Below are experts of layer 6 (counted from 0) of a mixture-of-experts language model. Rows are named router (the router's row for the expert) and show model dimensions 0-255. Each number is 128 + 24 x the weight over its row's rms, rounded and kept within 0 to 255.
After each expert's rows: a language model's description of what the expert responds to. This comes from a sample of Wikipedia text that the model never trained on.

# expert 23
router [111 102 137 110  95 159 113 106 144 120 174  68 111 116 122 168 135 134 114 101 110 165 106 135 123 119  93 148 121 128 103 126 130 152 111 156 133 138 151 102 121  91  87 134 175 100 157  86  89 104 180 139 141  99 103 148 131 122 112 114 139 132 126 107 111 115 132 138 158 156 108 132 132 162 143 109 200 102  98 140 137  92  92 141 104 132 112 129 138 144 148 152 122 173 156 117 139  98 136 138 137 111 123  97 146 145 104 134  80 162 129 155  80 100 145 126 138 124  85 158 161 135 167 159 131  96 141 124 105 133 168 133 161 152 128 106 141 143  72 152 139 104  97 166 188 149 156 130 134 108 101 105 151 172 129 140 144 142 118 126 126 130  98 107 158 126 116 124  80 161 153 138 122 108  94 173 163 103 119  94 136 154 158 152 122 129 130 129 121 125 140 104 150 148 147  83 159 154 105 119  84 116 128 115 139 103 147 152 118 131 118 174 183 134 102  86 140 145 152 131 163 127  73 114 119 142 110 122 114 106 116 115 145 154 113 112 132 113 169 147 117 150 120 142 103 145  86 127 115 142  96 143 136 134 154 138]
Number pieces inside large figures, scores and years in election or results tables and dates, such as 5 in 1,205,484, 19 in 1929.

# expert 39
router [ 81 139 154 161 128 127  94  74 158 147 156 112 155 123 106 133 143 112 106 146  90 121 107 130 187 117 129 109  99 100 142 119 176 117 146 180  83 103 119 112 173 127 131  66 114 100 182  67  82 165 131 135 137 111 128 125 134 130 143 139 138 111 147 128 165 103 127 111 102 145 133 107 108 126 115 140 139 126 124 132 123 132 126 126  85 106 121 111 123 121 115 139 111 129 122 130 120  90 139 150  85 112 157 111 104 119  85 125 109 167 132  73 140 111 144 127 143 126 140 154 166 137 143 101 122 147 137 120 151 153 182 122  88  94 131 126 163 156 148 126 161 145 146 166  84 137 136 115 144 166 119 112 122  98 135 131 131 127 122 105 107 155 117 152 151 115 137 118 130 132 123 125 108 114  78 166 146  95 152 140 131 103  77  69 158 149 132 130 107 138 134 117 112 153 145 107 169 143 139 106 136 125 115 133 179  80 141 131 113 130  91 107 112 164  92 127 109 101 118 142 131 128  70  97 116 127 162  83  99 171 109 131 158 111 136 152 126 134 148  99 138 130 166 133 138 161 124 144 156 138 137 156 129 107 118  80]
Markdown separator rows like |---|---|---| after table headers, final pipes closing a row, and sentence-final periods before headings.

# expert 15
router [171 156 133 177 126 143  64 145 118 129 152 137 128 142 150  94 120 142 124 177 125  94 122 116 104 129 135 127 146 118 163 109 144  92 129 198 141 114 116 138 147 154 116 156 159 166 139  95 159 130 107  90  93 130 119 175 131 120 165 141 113 113 107 127 132 117 155 138 119 145 128 140 160 162 124 124 124 104 123 100 111 110  63 116 153 125 126 115 179 130 134 122 126 137 114 135 127 119 134 115 150 122 114 159 122 107 141 163 143  87 117  99 113 149  85 116 145 136 133 157 150 161 116 162 137 142 156 109 152  27 127 171 146  95 119 129 101 120 129 129 150 147 117 147 159 117 157 113 113 125 139 129 120 125 127 151 123 171 140  91 125 119 155  93 124 155 111 100 149 114  83 141 141 126 138 126 109  74  86 140  97 114 139 116  93 119  93  84 142 132 133 119  77 110 124 126 112  99 156 142 157 154 138 115 114  92 155 182 118 153 128 117 122 126  96 154 103 149 154 163 132 137 149 157 127 116 126 152  93  79 111 145 144 116 123  96 107  86 116 137  88 128 129 114 125 130 100 154 156 158 142 113  72 119 155 119]
The words the and a before national or official bodies in biographies, as in "Knight of the Order", "a former United States".

# expert 37
router [108 106 120 131 174 150  80  85 159 156 123  80 127  77  95 136 132 152 150 150 151  98 136 120  73 173 141 125 124  55 137 122 140 110 128 153 187  88 101 134 173 130 129 154 112 108 161  97 113 122 127 105 147 108 147 145 104 128 153 110 121  87 109 153 115 118 162 149 143 181 131 135 120 108 119 108 128 161 124 122 135 120 165 135  92 122 130 146 127 150 177 112 112 123 139 127 124 128 186 134 131 150 159 141 141 129 115 163 129 186 112 112 130 108 157 128 117 121  99 144 114 110 118 148 119 141  82  96 118 159 136 122 170 187 101 109 168 140 133 117 125 171 138 129 128 123 117 124 144 190 115  94 119 136 130 152 164 122  90 151 103 138 140 183 138 107 113 139 107 105 147 132 151 138 117 113 161 156 136 143 134 144 134 136  88 100 155 122 103 114 123 111  84 126 172 104 134 125 107 122  99 113 136 137 147  90 143 152 124  68 168 138 127 114 133 113 155 119 123 141 138 142 115 137 104 102  81 127 115 104 102 139 154 109 164 152 169 146 158 135 152 105 117 117 131 112 116  95 124 137 161 145  89 106 121 122]
Conjunctions opening clauses (after, while, when, though), Coordinates colons, and pipe separators or and between figures in statistics tables.

# expert 3
router [ 95 125 151 164 129  73 105 138 116 165 153 124 121 113 121 139 122 140 112 118 118 104 151 133 137 119 159 125  81 128 143 147 154 153 119 178 166 133 145  94 182 123 112  91  95 124 133 114 143 120 114 129 175  85 130 140 119 153 101 143 138  96 156 140 196 115 126 158 135 181 148 139 126 124 134 116 141 132 155 122  95 109 130 122 129 111  70 130 161 160 129 155 123 105 106 142  79 146 120 112  88 107 140 102  88 109 117 146 102 188 179  88 131  99 137 154 116 138 123 138 119 129 106 149 143 110 128 149 102 146 157 130 130 124 127 168 136 156 108  94 116 128 132 133 114 144 150 136 104 137  97 166 136 110 121 131 132 124 142 165  98 126 151 155 171 123 140 139 114  81  90 114 117 117 136 155 132 125  95 104 109 114 114 112 116 111 101 139 126 148 139 137 155 111  93 110 176 119 116 137 130 123 137  96 131  90 131 166 122 124 136  63 121 102 130  93 136 126 120 101 147 154 123 135  75 102 162 149 136 135 140 118 167 113  93 119 155 136 169 106 137 123 153 152 178 157  71 172 128 147 117  99 193 103 111 121]
Pipe cells and semicolons between numbers in stats tables, as in "2 | 0 | 0", plus dashes, × and ";".

# expert 0
router [159 106 140 108 129 137 151 146 188 107 132 115 128  70 135  97 136 148 160 107 138 115 102 176  89 126 106 133 100 108 110 118 143 100 133  79 123 140  62 153 129 120 143 115 138 121 140 128  79 123 175 124 112 147  90 143 118 141  80 122 138 131 146 104 101 101 120 107 142 139 179 148 136 135 125 126 111 130 105 137 150 136 106 126 111 133  81  88 132 145 120 116 149 155 119 139 187 118 116 143 149 155  97 115 105 147 126 174 145 112 153 130 124 137  75 114 127  91 128  88 132 116 141 141 107 162  94 179 147  74 137 144 161 172 125 111 134 174  84 135 120 135 137  89 118 145 131 187 165 106 133 129 118 105 112 131 126 109  92 114 120 117  99  89 133 150 141 141 147 128 113  71 114 158 112 127 173 115 100 157 153 127 160 139 138 153 113 128 131  93 141 147 140 173 136 112 147 149 121 127 142 128 116 131 138 142 162 136 129  98 139 106 131 172 124 127 116 198 113  94 137 106 128 152 143 121 131 113 130 131 139 135  96  89 161 171 125 155 138 127 159 100 124 129 131 176 100  95 106 137 159  94 138 136 102 154]
Endings or whole nouns naming events, actions or routes, often before "of" or "with", such as battle, confrontation, collision, road, line.

# expert 47
router [145 144 115 131 112 121 100 117 144 120 118 159  97 136 129  91 138 145 129 157  96 104 141 141 145 117  96 104 146  95 161 193 132  93  95 133 142 129  77 127 144 123 127  82 123 106 143 124 149 135 119 141 137 103 187 155 109 142 157 161 114 107  92 136 152 134 140 133 135 130 116  92 116 159 139 155 128 123  96 148 103 162  99 122  99 136 158 177  94 152 140 164 150 125 139  96  87  96  85 138 128 131  74 141 165 125 116 144  95 147  83 136 110 131 184 112 104 161 112 143 116  97 107 128 163 104 125 127 136 181 131 140  92 116 135 157 178 101 136  96 127 112 126 126  95 125  98 136 132 167 171 100 138 148 146 156 137 126 121 122 118 121 132 135 134 149 105 165 147 106 117 133 109 108  89 105 125 155 107 141 105 135 129 169 142 141 116 152  97 179 106 122 151 138 125 128 155 112 133  88 133 137  97 122 120 101 133 116 182 110 152 133 142 130 144 102  95 182 106 109 162 139 128  68 113 162  83  99 152 130 142  98 106 116 112 130 153  95 157 115 183 137 138 115 155 172 134 115  95 126 133 130 119 144 161 127]
Pipe separators, semicolons and line breaks in sports rosters and results tables, often before country codes like NIR, FRA, USA.

# expert 1
router [128 186 112  64 154 158  90 144 107 135 149 117 109 158 127 133 107 108 134 186  94 142 169 194 150  99 121 137 111 139 146 171 125 109  86 136 131 139 164 155 122 174 147 156 116 115  94 130 121 128 103 138 124 130 144 112 160 127 155 105  94 121  92 143 111 138 116 101  98 133 116 124  84 142 131 102 183 117 106 158 101 143 134 129 101 146 119 185 139 139 117 133 160 132  84 115 139 101 121 129 125 112 152 120 100 115 169 121 111 120  89 174 123  92 111 156 136 136 134 113 104 135 172 121 120 135 168 120 116 101 148 108 117 166 100 110  85 157 149 100 139 104 119 101 124 127 112 139 126 151 140 109 164 172 103 106  87 153 154 125 124 146  88  99 111 138  97 118 135 112 169 109 142 134 115 142 121 143 158 118  88 127 101 128 162 144 148 114 133 127 142 103 147  92 103 147 149  72 116 127 150 117 113 125 110 157 103 142 130 160  90 148 101 102 106 153  87 109  89 128 139 159 137 147 139 107 131 100 120 136 155 108 128  99 192 176 152 107 140 125 150 138 142 120 146 117 167 145 114  93 126 136  98 133 120 115]
Word pieces inside personal names, mainly first-name starts like Marc, Mart, Anton, and syllables such as ant, ab, ob, in sports and biography lists.

# expert 57
router [102  86 111 130 148 132 145 134 163 119  90 112 107 123 135 135 107  95 165 120 168 124 100 155 143 164 147 151 110 102  87 121 120 109 128 124 106 129 115 109 115 104 137 134 149 116 119 139 146 140 135 131 104 154 113 121 132 145 129 165 155 133 112 110 132 168 158 100  92 115 153 158 112 140 138 131 161 142 144  85  82 109  93 164 135 132 143  94 136 113 155 125 142  65 110 177 122 140 133 162 156 117  91 104 142 132  77 150 129 128  91 151 100 114 185  92  80 125 142 127  93 112 126 132 104 141 115 124 175 107 122  83 125 159 121  95 138 121  73 166 130  98 111 120 159 141 135 124 147 154 147 127 122 107  82 113  92 104 103 147 144 145 140 148 101 127 136 152 121 131 160 106 152  84 143  95 166 185 138 119 151 161 124  99 173 141 125 104  76  97  85 120 147 121 147 151 116  92 148 102 106 109 138 132 148 179 107 115 109 100 118 117 139 168 145  97 131 130 111 117  71 170 108 104 110 129 129 111 148 138 158 104 124 133 166 144 188 121 143 150 131 133 147 123 135 128 138 147 129 113 124 124 133 128 175 154]
Middle word pieces of common nouns and verbs in prose, as in employ, need, tr(oubles), d-ign-ity, iss(ues).

# expert 9
router [144 145 118 142 155 161 105 155 146 127  93 113 144 157 117 135 125 123  93 112 156 117 147 152 130 134 157  98 129 176 132 146 150 136 148 136 143 119 122 142 164 131 132 141 115 136 172 108 136 140  95  93 103 104 103 153 134 122 147 134 120 118 106  98 107  87 117 166 150 154 149 158  66 149 167 118 100  80 135 110  87 140  81  85 105 161 168 139 116 158  97 130  92 117 173 135 125 127 126 127 103 144 131 172 102 134 146 133 150 106 154 130 132 137 140 128 120 101 121 112 126 150 150 144 102 117 169 108 164  91 144 157 104 127 127  99 153  92 124 115 124 122 159 144  90 156 107 121 139 110 104 119 169 130 108 132  52 126 145 104  85 121 121 158 157 149 119  96 167 136 123 154 120 141 156 168 115  98 118  88 153 142 133 126 117 126 102 123 183 153  89 127 125 108 152 161 129 112 174 151 148 151 146 115 162  93 155 125 150 134  99 206 145 101 136 156 108 100 152 102 121 146 145 142 108 134  90 117 109 131 106 148 128 126 135 103 109 113 148 140 142 125 153  95 127 110 146 103  81 109  91 119  88 153 104 152]
The words in, an, to, of and the, mostly in biographies, as in "served as an", "born in", "degree in history".

# expert 5
router [108  91 115 141 163 137 145 100 126 135 131 136 118 114 167 126 136 110 111 108 168 136 130 103 117 138  85 145 157 109 120 168 147 135 145  94 112 135 143 123 179 133 177 138 105 133  92 107 142 109 138 119 115  91 100 135  80 144 130 127  97 135 107 128 106 141 185 102 113  94  90 148 134 142 105  82 163 149  79  95 134 147 102 131 125  66 164 178 178  76 150 134 137  95  55 135 155 128 110 164 104 122 107 153  90 173 113 150  80 140 110 143 138 107 158 165 114 138 145 110 159 122  91 103 135 114 129 148 138 158 143 131 151 142 141 119 157 133 110 150 120  85 110 123 135 107 177 142 148 148 102 125 147 112 129 151 120  94 145 138 153 156 104 144  92 136 150 126 144 163 114 132 127 139 116 157 112 185 132 107 114 166 142  88 141 134 151 114 117 109 125 146 115 105 123 158 162 150 102 149 107 126 102 102 134 179 138 133 141 152 129  87  94 141 150 116  90 112 126 110 113 112 107 131 103 184  80 105 104 124 130 161 133 120 143 126 163 113 129 140 138 123 135 115 125 152 138 141 129 110 115 134 124 142 121 175]
Word-initial stems of common Latinate nouns and adjectives awaiting suffixes like -ic, -y, -ical, such as histor, econom, academ, polic, indust.

# expert 59
router [162 150 151 121  28 123 142 128  94  88 178 130 139 110 128 143 108 147 133 119  62  88  89 165 126 125 103 126 166 102 107  93 175 137 101 140  74 153 167 105 131  94 127 138 131 122 149 121  99 113 137 134 138 132 129 116 161 143 114 115 142 118  96 153 148 143  86 137 123 108 152 100 143 118 103 132 175 131 171 151 153 116 105 135 149  89  62 116 122 128  87  91 111 138 148 127 155 137 106 140 153 116 119 139 121 145 119 102  82 136 128 126 109 107 174 128 159 134 140 135 147 127 158 130 126 132 114 149 127 110 131 122 183 150 159 156  88 146 117 177 129 152 108 124 166  82 129 123 126 111 135 146  93 138  94 116 162 153 105 132 133 114 114 148 103  98 154 125 130 151 113 131 130 136  98 137 111 137 140 133 106 129 151 148  80 142 151 100 127 110 121  98 115 138 131 134 110 141 111 119 163 126 129 146 136 139 134 153 125  76 120 144  98 155 127  91 133 133 130  76 121 137 131 127 173 157 151 109 114  95  96 127 136 110 173 145 128  84 116  91 100 143 145 165 183 101 133 132 137 115 122 170 120 148 121 121]
Completed past-tense or participle verbs and time nouns ending clauses in narrative prose, such as agreed, intended, designed, year, years.